From a checkpoint of a small mixture-of-experts model trained on Wikipedia.
Size: 8 layers, width 256, vocabulary 8192, 36M parameters.
Experts: 40 experts in each of 7 layers, 144 SwiGLU neurons an expert, 2 picks a token.
Below are experts of layer 5 (counted from 0) of a mixture-of-experts language model. Rows are named gate (a neuron's input weights, with its number), up (a neuron's input weights, with its number) and show model dimensions 0-255. Each number is 128 + 32 x the weight over its row's rms, rounded and kept within 0 to 255. Numbers have three digits each.
Before each expert's rows: a language model's description of what the expert responds to. This comes from a sample of Wikipedia text that the model never trained on.

# expert 30
Word-initial pieces and capitalized section-heading words like See, Early, Career, Personal, History, and fragments such as Re-sta-urant.
gate0:113160082103128110106087143158178167069138110205102128084111119161112170131163188097089147076090109123079124160124096175142127163176189116161103118131157101171166206140076118208130112153134106135061134145081168164170088189080112129113145128140129090096121107136124128087158128165145082150118139088111098148098140124132135132091143181098143046087143160143126223067065159131140120132192105057178135131175147124107107071088071106135140105095086115106107137129151105167086105101122139053141132106140090135131143166107182134167116138113129130120198111060148132133168096158105170140138160118154170142105118167149091110121171184145185126133148120114137111122176142106076169157154139139063114134136108126142089134146118137161131094136104075115096107087118099134055144148113106
up0:121091100108063117156110127161124158163121095124170132167077121152204176136154136130155088181124148085165087102055118099108149074149087132095101134159145172118139095133082130168144163104113203078088188144076114118129156109122105089161162124152127096110113136084081129124201141071116151117106125162118137151141072140120091139055099160165102156146103149159127096081116133166103164144100094179157067084125154104153153139092105113097122089092089050114117180148134118132125149160147124091107128160136118088052136127166126189048169147105107143124094130127130093201139102116128201198109097159118100157158170075163110148150140102159046104110117156108128168139139115058120088108174096095141084110114143121095139123148154130101122142117126110084124083152110082083148094141090176

# expert 0
Inner letter pieces of proper names, often foreign, inside personal or place names, like Ku-d-la, Bro-d, Bir-d, Bobrovsky.
gate0:119151114137135144072140070112128132155153119116127127128131119102089105089153125146125174132113144072112135119143144149166103121120147135159145133162094147176080119108086124089061146115137096160101097152078167124174155179164089147136191152142138161145222101120114203139142112150102116129139066123166166186120130173132075154156115134169137087160151174113134126147161049095140143104151130085116047148125116131067114152182111080197120126111068036144076137121124121161099076138099113161130026093132158133092088137159117114170169104141155087140144130134151131165113142165135194133103100120142097130139170135067092164136121177174125144142147154111103115149157148143156098178108091126104085116029129156188131165142139088119124104122167057092179108075131156174106126111134180
up0:151144122101188119184131131236109111090119092189090107107114129125177120089142197116128086168162155087073136099110081118150141134112128085132104079113146113149082128074124121163120160138201111067143142140192154087126161115131152115129105168090049145102092140108124112133126127191121148101151141122152110155110142150154064058133132085140151152135130103096157110164178175057094144118124117101176099139132083135114133148134150106164139151180162080071105093130086179085089133165119109115093153202114118116123126107108139093139134179088104128146108093101147130104147196134148081154157155106079137082145130091182054144135124120159204153088125087151096098112134230110127119188119150132126144128118138129174130132137177170143086147145098135164153075095082109095114147149165171

# expert 26
Later digits inside multi-digit numbers, especially vote counts and percentages in election tables, plus years and scores like 204, 1995.
gate0:127139113142108127167152131093144104139133173064162117142158068133172112093143077111087139113077062069162157109151065155132146128106105144101156137147113138208150174122180133166086152127098120134125111093115102104074119175135199128121128134120132095107127090183139121152092135121160141118109153095116141146161189059085094179144094115132151041176148121189115105166156142146143108055152137075114114141107100202110066149103144062127100130199094091062109138073160122061083153103152102154097158114108143200115116144184139097148148127175145086145126157116128154141124191170142124116144158148099102167109108126108130132153154128182139063128178095120175135165140148189143164143142117128111168074153141164174160093171152115143161120106129180099128111152109174134103181074099137
up0:128131146137201136087119120146122116129148121110086107047121093117133134161135177094210120112150109143130144147147156132142085131202123174145060162151131103098106143160114199082172121118155137158194172125099165145141157106167147121143087121113091169108124185114125087114174112088076144119111139131175133140123084150224125152100082106118098136106104156092125138137156090125110145131127048136141152096123169149211166109149084194181112087111167141130178146204124129128171126110064108114101081135156147103108153147124120143154170141131128132105101149158142131123095111126168156127166128151120099034145112152092129129123097149087145107098139086105167050140182113061092100087108137083151099160113129142130083152161144133207079140151118080137155170081158086116143146177178190

# expert 15
Bare spaces and opening parentheses placed before numerals, mostly in tables and unit conversions, e.g. "679 metres (2,228", "the 2011 census", "(2017)".
gate0:191091164119093119135151140104074156151142117108106096088151151114142116082156167136188154160151187096126150149085096161098113116120127104130103131174138149089168135117129146159127083075049133104152114121083083118125121076146094203158133132143134135106139131145123096136181097113118155135113132099134129089092145152164118137135139119119162118094132146181131131133156125212209117082135149158118166174094135099133180157129045199123103073159120119100157157155136167150140126159037142119156117119137155131207116143134100156119109216057122176135118052145143101085134110166136161135150160101132098142083070125184117082106102179167122105088111114099113127081135095086148140130067128145114146169140169046089147192159215130138125156098120115091106082077163141135094133156111139
up0:106093157100107176089136162078138177194108128148050100104184085106116074159116179175143151101103167197127127072138108150086132131111152065115117140106206179127147165143173102173115128105071104067164115152089159143086170144133121140163140109150117147143110122062100132107172108059130142152095111096126170158118137150147144116127108099110164144172147137138128147153143117130089186168138158183165112194123140101071113082131114216140133097168127081103114142175144159090140095069153186033058137125129153110141144168119196060110141139163108099130127206139152124097166158135190141142088154105093111181114118142148134092145086143139102110140084153105150121133131163135080138146128120150112063127130176092139129123112176127147154157099094134136142161125136178147118184121098121

# expert 25
Everyday common nouns right after the, a or his, such as side, album, role, version, village, area.
gate0:121148102165114054071165124141102122136154126114168117133141116079105096143125149069140139151113112184121087140157147149134083133158123149093132121077134122091139138148136072115083100068118063131116122109055093132114094112140119110098082083131098133088156142179140123150158168024152065187119148108136172168108112128121138129107107119122124124128138114091139134149134119036143154160115142169098122169125124185167203153109166066123173110184137147096098140133140135170072122083167166140157094103143116120096156099119127111102089171149101149165123164107173144182098141170110123129186127173128166162120142118114084068129136182068132150166080088161103187146195129170161146169118114081100098128126124025131145105110162129105129106105060096082047149150111155151195110130131118
up0:123077150111178160124114114150070123113074113070116145157111058171137106107144153152127127117072135104171203056147127093138179120112088137117114099119098127169110151096083170089162167119146122143120061147207130154128140107113176161126097161186114104076161164112160134125117222134081207171097145111138077101128137116134132148139113101149097183149123155104079171155135123122094122167181202129112125089177127102145127051148120150093067119101181179135159108132188123088151143118100129114124151090111126130120133122174123133144115146121069078142127164069075135149106102169156117036168110082131085139114099170096147137147092095136170127127119170152079188117114156130072111179191086146098133158123147123094109112111093141174170105111130167150140094109110110087098165128132124

# expert 1
Single letters, short word-start pieces and non-Latin script bytes, often in math formulas, units or Bengali names, such as c(x), Nm, বা.
gate0:140083105127126169124154113128117117135128133182148111176146081110188100172140105041156199119102167161126086108096186158160135098144103117091110113092134210111159114134136167118083163054086066133135101062141134106105095134092097113106073138191123151156150142131116118146182104135058139076101115165145077097095100119151145144164140150110133184070175199135113119100116086127076103112073176148068116154052124064193159154183105172157148133142108141071099115141088143162145152152101150135118158107166059125169147142138099110087123120095113125115115117154080171091104117184112136118113160108132136095138140135128128115134054095141127181167092120153124172112080115148120151176125121124169169110102124149094109148099158124125108175109225068136115122154178134138147128118142166
up0:110141089159114143166113137132051179101151131133097162128118103138138161175140111121151129132090120129069117122119163108152111096110158194173092122093167122109102140136135108126173131141090137156097190131141133112120122141063094131154106139198102090089138190135107150106119121152115047147088143080135117146131088135085186164114130104130160062102102126127136089143099152167149117148120110080114100128119135101150151164162098110109160176144149139150103127047110109146136091075083139106140147095125188139106107052124122184133138125095089227158149142145156130124170136136128126123099096120124068101179114064161072118151146062126108182128170112204065090105122169101104121148140132148109133138139113127145136043125112155101050086067150091087059051182129140045133116172123133

# expert 37
Subject pronouns and relative words opening a clause, plus -ly adverb endings, such as he, It, which, who, Previous-ly.
gate4:103152155162112166097116130145098153122063158128127108113167143098085208135097115136125166117172176135165153082085096170107111091186100133098110143226134124160133170125120153122124122103141183125150094119102063162138082090152137105089143170121111081108177168075146112161133151156095085146120124151137126122144145091133119098151158108141182138074100097048118156095153153074097128081156118144116136093071084138144152036194103147148090085086124155112093107188174170139177152136150148143112115176156181094097159117158100136129134119150162138109152094172083094107131136150119127123126106155132133140118119155205070120115138070118177145100203106035115116124125133102154100056099157142131116084158135123102165116038119128120193150116118080135107081139125102080099109099130145
up4:170155146154097121145200142149072127159113052089151127076059089151158098077138101155120145132121139150174198073163122125144136174044162127121073117093070143134188115141109152133131176114151122155149090097198179077089082119153089086136140079127127151145144171173113132098124145118138199177126123078139146128110075128128137171160146097130110065130105143097120171126099152098107139142149103155119135145117111067107163145139133141130118169146107077140120143097067118097144118112099108118101109140126152146144129123104100121106125094112079121141045183051089114134057153115171122112099122152088095101138123089133054118083083153203108098137153188191142135153192157082088117122103072121151090117083123092149087093172126094171108125101115140133145170133121123103147197117127148

# expert 35
Ending pieces completing a word, such as ed, ation, d, plus common adjectives like small, large, romantic, e.g. sli'd', activ'ation', pon'd's.
gate0:162133132136197080104120175156157112122140215125154120118140104139177138151123104105125095128134153145096087081150057090124170088141104184091150196124071140112159112119187081104116102122082106096094183117118174152145157091187115105115075149145157130133120109179091124124106108138142092120150186130140100064038145114108162124111126152152157114170179115106124123134074167152127118142089136091094142118146132124040122062182131116084104078148131139148069122122134086192159142193145129109074062165109147083122111101155106180141119168089175165097168121091141081162113119100161123140131131151132061105117100126148146138061152126096129117181121086152148154042127182115127139040125110182112154082125091138115169098127107164113153140127193152125130134114137131097123143091102154
up0:116096145156154108149171098153095149147181149157115106204098129113197157140121116129122096105148164153084135139125100097137196106131176145173167198102156089167120139113102082142145153118140140129102143085161118135113118092107139088127081133098091094155156151180103141110130128101134082140101119131162134040083165115120108099053097130144092185111125151107137143202133152143108123193119171099159104081155102129142118075164176119118096130172113102129139142103081117083159114186129117059144117130101105076162172111147091160082123146109142144141088124157182099080092130105136122165114169202139110097184118139131104078169137101062114109135099206099178084135157180126065168131162060067092130147125106090155125089185157137133045078114124175114115115173117157096118163117148110

# expert 9
Middle and final letter pieces inside foreign, especially Spanish, Portuguese or Romanian names and words, such as Ramí-re-z, Serran-it-o, Peug-e-ot.
gate0:101191141149146097161117072105111129115115148136202198138155119130101082156172155145109158165160135139128122108106175158141125189204111147134131139177119164159144077087164088134095133098143102122093164115128124138106096101121128142151089120200156139098188128126143103096153121108161119079077089103136132135126128119123132148074136190148124119156198142101101144124122074082068165088127081109181137124221149208097101129142117133114117113070111156140164155179065116137176108174230142108136160079107177094125118159152176147145168136136113182121123108117134097140062089152149119120134124140128068116170090145104107112115170181130151099158117072119143098124151209151164072115132109136140091093169147070110163136123188139060118140136125136087162131161101118086131152060122117
up0:068117078088142135108130123139147084085148118138099135125109164088086204140140125178163173124081122099139086148125128117119194136046114100150120168098124130111136129214134193134102125135150051128113160132107112144088128096126124123149084149124119117107137117163104128113046053164106118166174122112153096144066137152079096158124139079069079141191085132152127124184115142111143089177113076170069155167118134148122196137050127101171073129172130194115132100095119093181127115082063119130128178124145093073081077120160084100169169097084109136162110105114138154105166111111101170117111049129121136151167111116126099137148121168132138152187113091192140166148096154153083168157156123128110103119129159113126101149115128140101097106116216119111168135116094128148113126176147135

# expert 14
Commas and closing parentheses ending a phrase after place names, years or nouns, before and, which, but, with.
gate4:116075051079151142101120060162148095122210107134149138110147097129112149089114053109125104199102075086086100164123092114112078177121130145118147110083113124139107148096146119202102077165115097129124142088083094127118116146154141087097133083103114145168174104106179151174075168134180110121149104130131093131120156115108148132129072089190147168113148041096088183074068130163089179101067130117127138071118163126130106109128119139118103102138117136189117086121139116139118115128175103092141167141143130136124186197169159117118108126102067135122106169169137176102100133161073081144144135122126085176112094112139107186179169158087139117119140139125087153097090115152165113159173120166067135136105121060136122139135101149127090167134112098108065093130122120079153054093111089
up4:080149145114095124140142183043104128068091141153097163133160177101088121119195078129076109136132093183166184135149130171101185145115160090108092124030110106107125138120138149105162087174205126168135110122115172143113109158077094140116088143092157118099146085148120150106159151096133142140161129133081045100167098050136023163132134060103144132113128138146133026152152092102134147151106116101101124171141121118141154139156106099095198070114127082142144148192104109134157137105094132111151131083134098100064101117095139148112076103115151089165162139112089097089087122073132147165094142146087104071141114106115133118114134113157134117092112179162113163168143145068117116112104117146146116122103192143152121124125087111131162181181145125111132167157124114081109163088143134

# expert 24
Head nouns for jobs, titles and institutions, like footballer, manager, professor, University, League, School, Award.
gate0:121190123140165136164116190093090136102105118074172117102083172148093170131087134062111056159173084133125103179087177100065051160083131186073107127182110163118139098136102083171110181104095125170166144148082120156165133163186083164106121124162168196127142124180144116131114153125110066123075071152159138103144147142136142185101141140122143119094124143155069135117099089106153136171158110157158160077099117161214108163154090182140169110105085158170097128100182186107109173103166103103128087101130116136110144105128132168123175172134167186164149140141108097125179191126168088091153163078127160094128158164149146161133151148136095105133142133141145160143104161176125097131090114192141111130107092123101095138124172085123163199139127114087123105149133120161129141129139126
up0:125168150179153122093085166094119205131111122076155152151124190146132141154098178100132089127213113115156156115071132073114059138035127128131133093161117120091176120169105138156088149148112075132108172107127062138158165142135063134129170105092122216133147113143135101141125127152153148159094120153145135100159163173136119170101144126109119128069123179133067097130118073053141099170043127150140142161133085168144083151092092140146192126126160081135178168102115118169148169123174111184178086139089091112101176112148121110125198134110156181190110157167139135105154202155124137071106160145097143142167113152167097079090099142137123134115153137174163104139093099166133098136117191135140153184160139112125090122089154111117138109134153109114152109086109163137141086142142155

# expert 27
The leading digit of numbers in tables, scores and statistics, mostly 1 or 2, e.g. '1'0 in column headers, '1'971, '3'06 matches.
gate0:175071107131113172122103167163110134177132123113155155037051140204113129132141175089094154137180151163220106136129121084149131111141090140153153106119105174149122154151129142086080095109087222118188123127148141120127126154093136141104134166113092104162094114065116118154158133170159098137101071135128162178158128143068086131169073127089126163145148149099191128144107121126145166118193151070161124078078158108087146160053093063181096131119102086084105154106075153103140091133124139108073139165138141107145134115132119130114118127104140071105072162149100120169139130146131128136081155121092138136142125115156126113141183122113147119174152119120111128146167145099145111155132107103163119151086095178110104103132156034128189129087148121135124021131196121143132104182122156
up0:099153148122184114155174113081153103101151082031172138169087141133126087103180128120155104178158166116156076116138166182129174175121137112106139157111073161123126167148132128039074139141098155156146106074167155145158126135158177121152147134164099106171143181095168170052116155095177180171096201177173163088108112132115107157153084141113111073167131133125132137144042143141121114136135146209150106132144148167119162123145074166167056143128092112161175183113128128117093121118135110137130177119179161122120174142033099127155109140137099107123114176164076145118108142089102164147149125150162102101142095095116118115140117077083206149082109132134088104097121147092101145117151125170158118126088144135100092133138112096134113173135146144091149133107041166133150091130149137

# expert 23
Conjunctions and list separators joining parallel items, such as and, or, but, commas, semicolons and &, e.g. "north and south", "wished or goal".
gate0:088179121127106130119131140113110140065116121104142090139165166109112066155169162184137101153145108143105098166131086170143160147124147116121099143116137125116160104144151130128091107124100061146074111102158125059123133132043132119158119137105144071145166125168107077082143119108154120070123098179149143168032085123115165136147099154143106132152174190087093110162140113178141117107154137155097145141144108113027177078111140106144138095130070152150105128135082221068143099150144167105065148132155123099138121162095150111084123083132122134094128106129114128152137068136138088114147058107140201092074065177156206148094136148071106099133130150110105150158167102148139113165119173126161113198157126148172068107124155130121146105086179118124139145116181126189156125203130135
up0:121152139133143126069057115112055114136122147147131138117162124131088057127172079098140113075101146096129153166149183129117130194125119097103116080140123129093153071072139122162101091138127111163131192095167123143217096129101122194101090128158145116165126142144131120119117130118073181090086139161173130069072128094175167138079119131117164176069115131124188122136149088116081130142126087153038144147143094130103092061178142100180128153153086140125157164152155068135131123146094146127140115101052110111116150157092184114124135132073173159156127101126070204099169168161119140103137143084152113085119099140123150145143145120105107121155132149139091071135122120132067137240133139091124194111149129128120124096127147194158099105134188126139141143151113124167168075127112106

# expert 7
Middle and later digits of years, dates and decimals, often in tables and coordinates, e.g. 1'8'67, 19'4'7, 20'0'5, 6'–'3.
gate0:138142075133105146125166116119127146163197151114088141089159166150057073126096130138087121169099146159125182108101114169181174071142127082107152130070168154172129145096100160093133145125141137137090093133121116121114082121090146158132123121085126101106148151098162087094126072136126089147120175096122127103158141187124123076094082151112116124112142085129094157134194153140101198173173130145079105039162119107121133094130151124138187151192113084120098157098150152103105136100147169108125148105115075153126124169118158125164107152146056081108164128149078118131119141114084129093222106114139096086181079143164149035142109101116120086107093130136115104132109104134142125075151144043117194087090091061130184127128059107159088136146098088113175171127087092135143110103094147
up0:124115107140162154128176126173106071161112114147191119132176123198126142082124108136126099080122161157068161108105196126158138153069119060102161040108155110113085133104158115103141140150172128103154115160152141119092055122144129061082095127114114124132158130136134137084091168125060101107128101102136100112107175133145102073143160115124136143168081149155101134156117162152151170132145192155116108160140096127111154094081159074133149137206109117140108133145065170141141100195164091124159117113113099110133144111165065117137102149122187139125124123121060138194123140161073160093183100130082138153175132127098131080143076104175124157124140133118042125135179176166126130080110149107072129134049095144137094171113123112192130171152151130143118161176102173156138130041122160

# expert 32
Number words and ordinal suffixes in sports drafts and results, like third, two, several, 67th, 32nd round, 3rd place.
gate0:137145184202174084150166126114202092108160112105143086103177141145095113077123115112109111141133119093095107175102092165145118158158107139136046122081187133156109138145135121118118133118134120111113116085075140093062048184084145126144087172094136183123177151114129082130116142094095158182149132108106114042081134088126126106134123131128130081134138109072064148097216096177083157170098144110133088143193110157106107113137156079104150149080145123140163081145123110150136128100114141091092142147093197124079144098123129128147146119116146141052126159170143179133156173117096140137133144125182166173233095107095151097092125169121115136167116126142146092109086120127114079097123179124142150144110114103147090109163069123197142120136116136078147140134101130143130080053139074
up0:094093144168110109146135139151123074127150163116122096115126104160144209074148114156107168117107126138142188157143121134158171117098144108228081136095133179138178137125126173142105142181162096139098164044127152111100131139150165145125100169117134151123204158103140145143113153099078177170158148102188132111081084159129157134129130116157149102130115094107104171148195031122081122161139111161145105146117091136097136063165143121152087143154133141116112123176129140128058156144146169112171125182142132105147094114127074168110161108139128157116155151158135140096107129139106159123146090136183130161187145107180164134106139111106179099151155171125168055161157142138125103157130183092110065151096050105132081122092141131178053137189120113088107139227084149145102079137132158

# expert 2
Bare space tokens in empty Markdown table cells, plus word-initial pieces and nouns after articles or adjectives, like con, f, spec, mound.
gate0:129131108125100129200204110148129154128129082041128140139166137138121126135164114217107138162149147127077072173096061163086115151158133076161092182121115176154073173179090141079120105132144123114135114124127133120167138131120119102177134153118113119136156154114163116138152172136124133132128102208160158175165116089143115168121125095131138154094111102137093126093180156160116051076134124092063139102149129120155140173146182112100087100089151139091213163128105162132140149148123144114144120131128138134121133079161146243069124120081102134141110102122102089144151104150181167105049139131155124126110169135103141158057128116125152121079087081000159162190121106109113112137128123129103133068110088118171114129149143136127160150138144084173166110074120116119129113135146104
up0:110100151113154146162108099129109103128134119118056132133123142175106075066074109104162154091148118087139150077119145122136121147148155167122168179154157111202150094121072096129149106132104149132133108191161141080168109127102145155144111083134045124099125103150073128162073134150152137104129144082114081105120064135120101071112150133156061099120159143156191135169083170142129102122080144151170109121179157114123147117070139154118187102158133179141133079098139155144049173098148106131144124091105191095151117160081083108194084132091129102130165159131163160097137136066166074110212130139129131118124087144104108080180138118177135097159153101163157089100122089131198128116088164113186146076109093188097090129114138102133091175123209182129128143152144128134169145099161123

# expert 18
Verb stems and past participles after was, to, is or a subject, such as made, used, found, won, provid(ing).
gate0:087131122185144129105103154112131122108148077145163126122135147125099196155099052102051096063100130126066157143163119088094140085117101143129114149176047177061181094108138135154087140117125134107166135082132131136128039111129117076148104096139165091062171130108114153147140176137149134169143124164079138132109121141162161113067110126102101140145137121111146187138126114097079154185070198071136122134108142096085103133086150111081191157177122148132104185152139121103109126114155176150082108101083132133120183174160103150142134134116183130116214107133113115074117138118131123083143129190178124181154106165137081105140124136110136139137105165057160166079133088107072091129097127121110116178170082063157172192113115146140148121131129110095125100097145150155081133155086142
up0:086179102167102149190181052108105133120154142092092142101164110132139118104131145135114127108099126080140143212152123054179176127193101183157109182127173174110157144112160162125099112144135141087117121088127116102133113217122085146151119140139121133129118053124103106156170066076151135121124128120087139152135097109127144091119152179129110056142106163119131116120108100111102137070078139118179140129163127070131189153084107123188207114124109110104103115187157185079101077139109089125098116183135172168162121115105090148100130103166071092146142139097106077127124103167064143130088151125101128092130048154151127073104123206116135166176139161147096143078087154124136138092101109166121048145082091132112130158152164155104102142138128135084108169126084123154116141142091109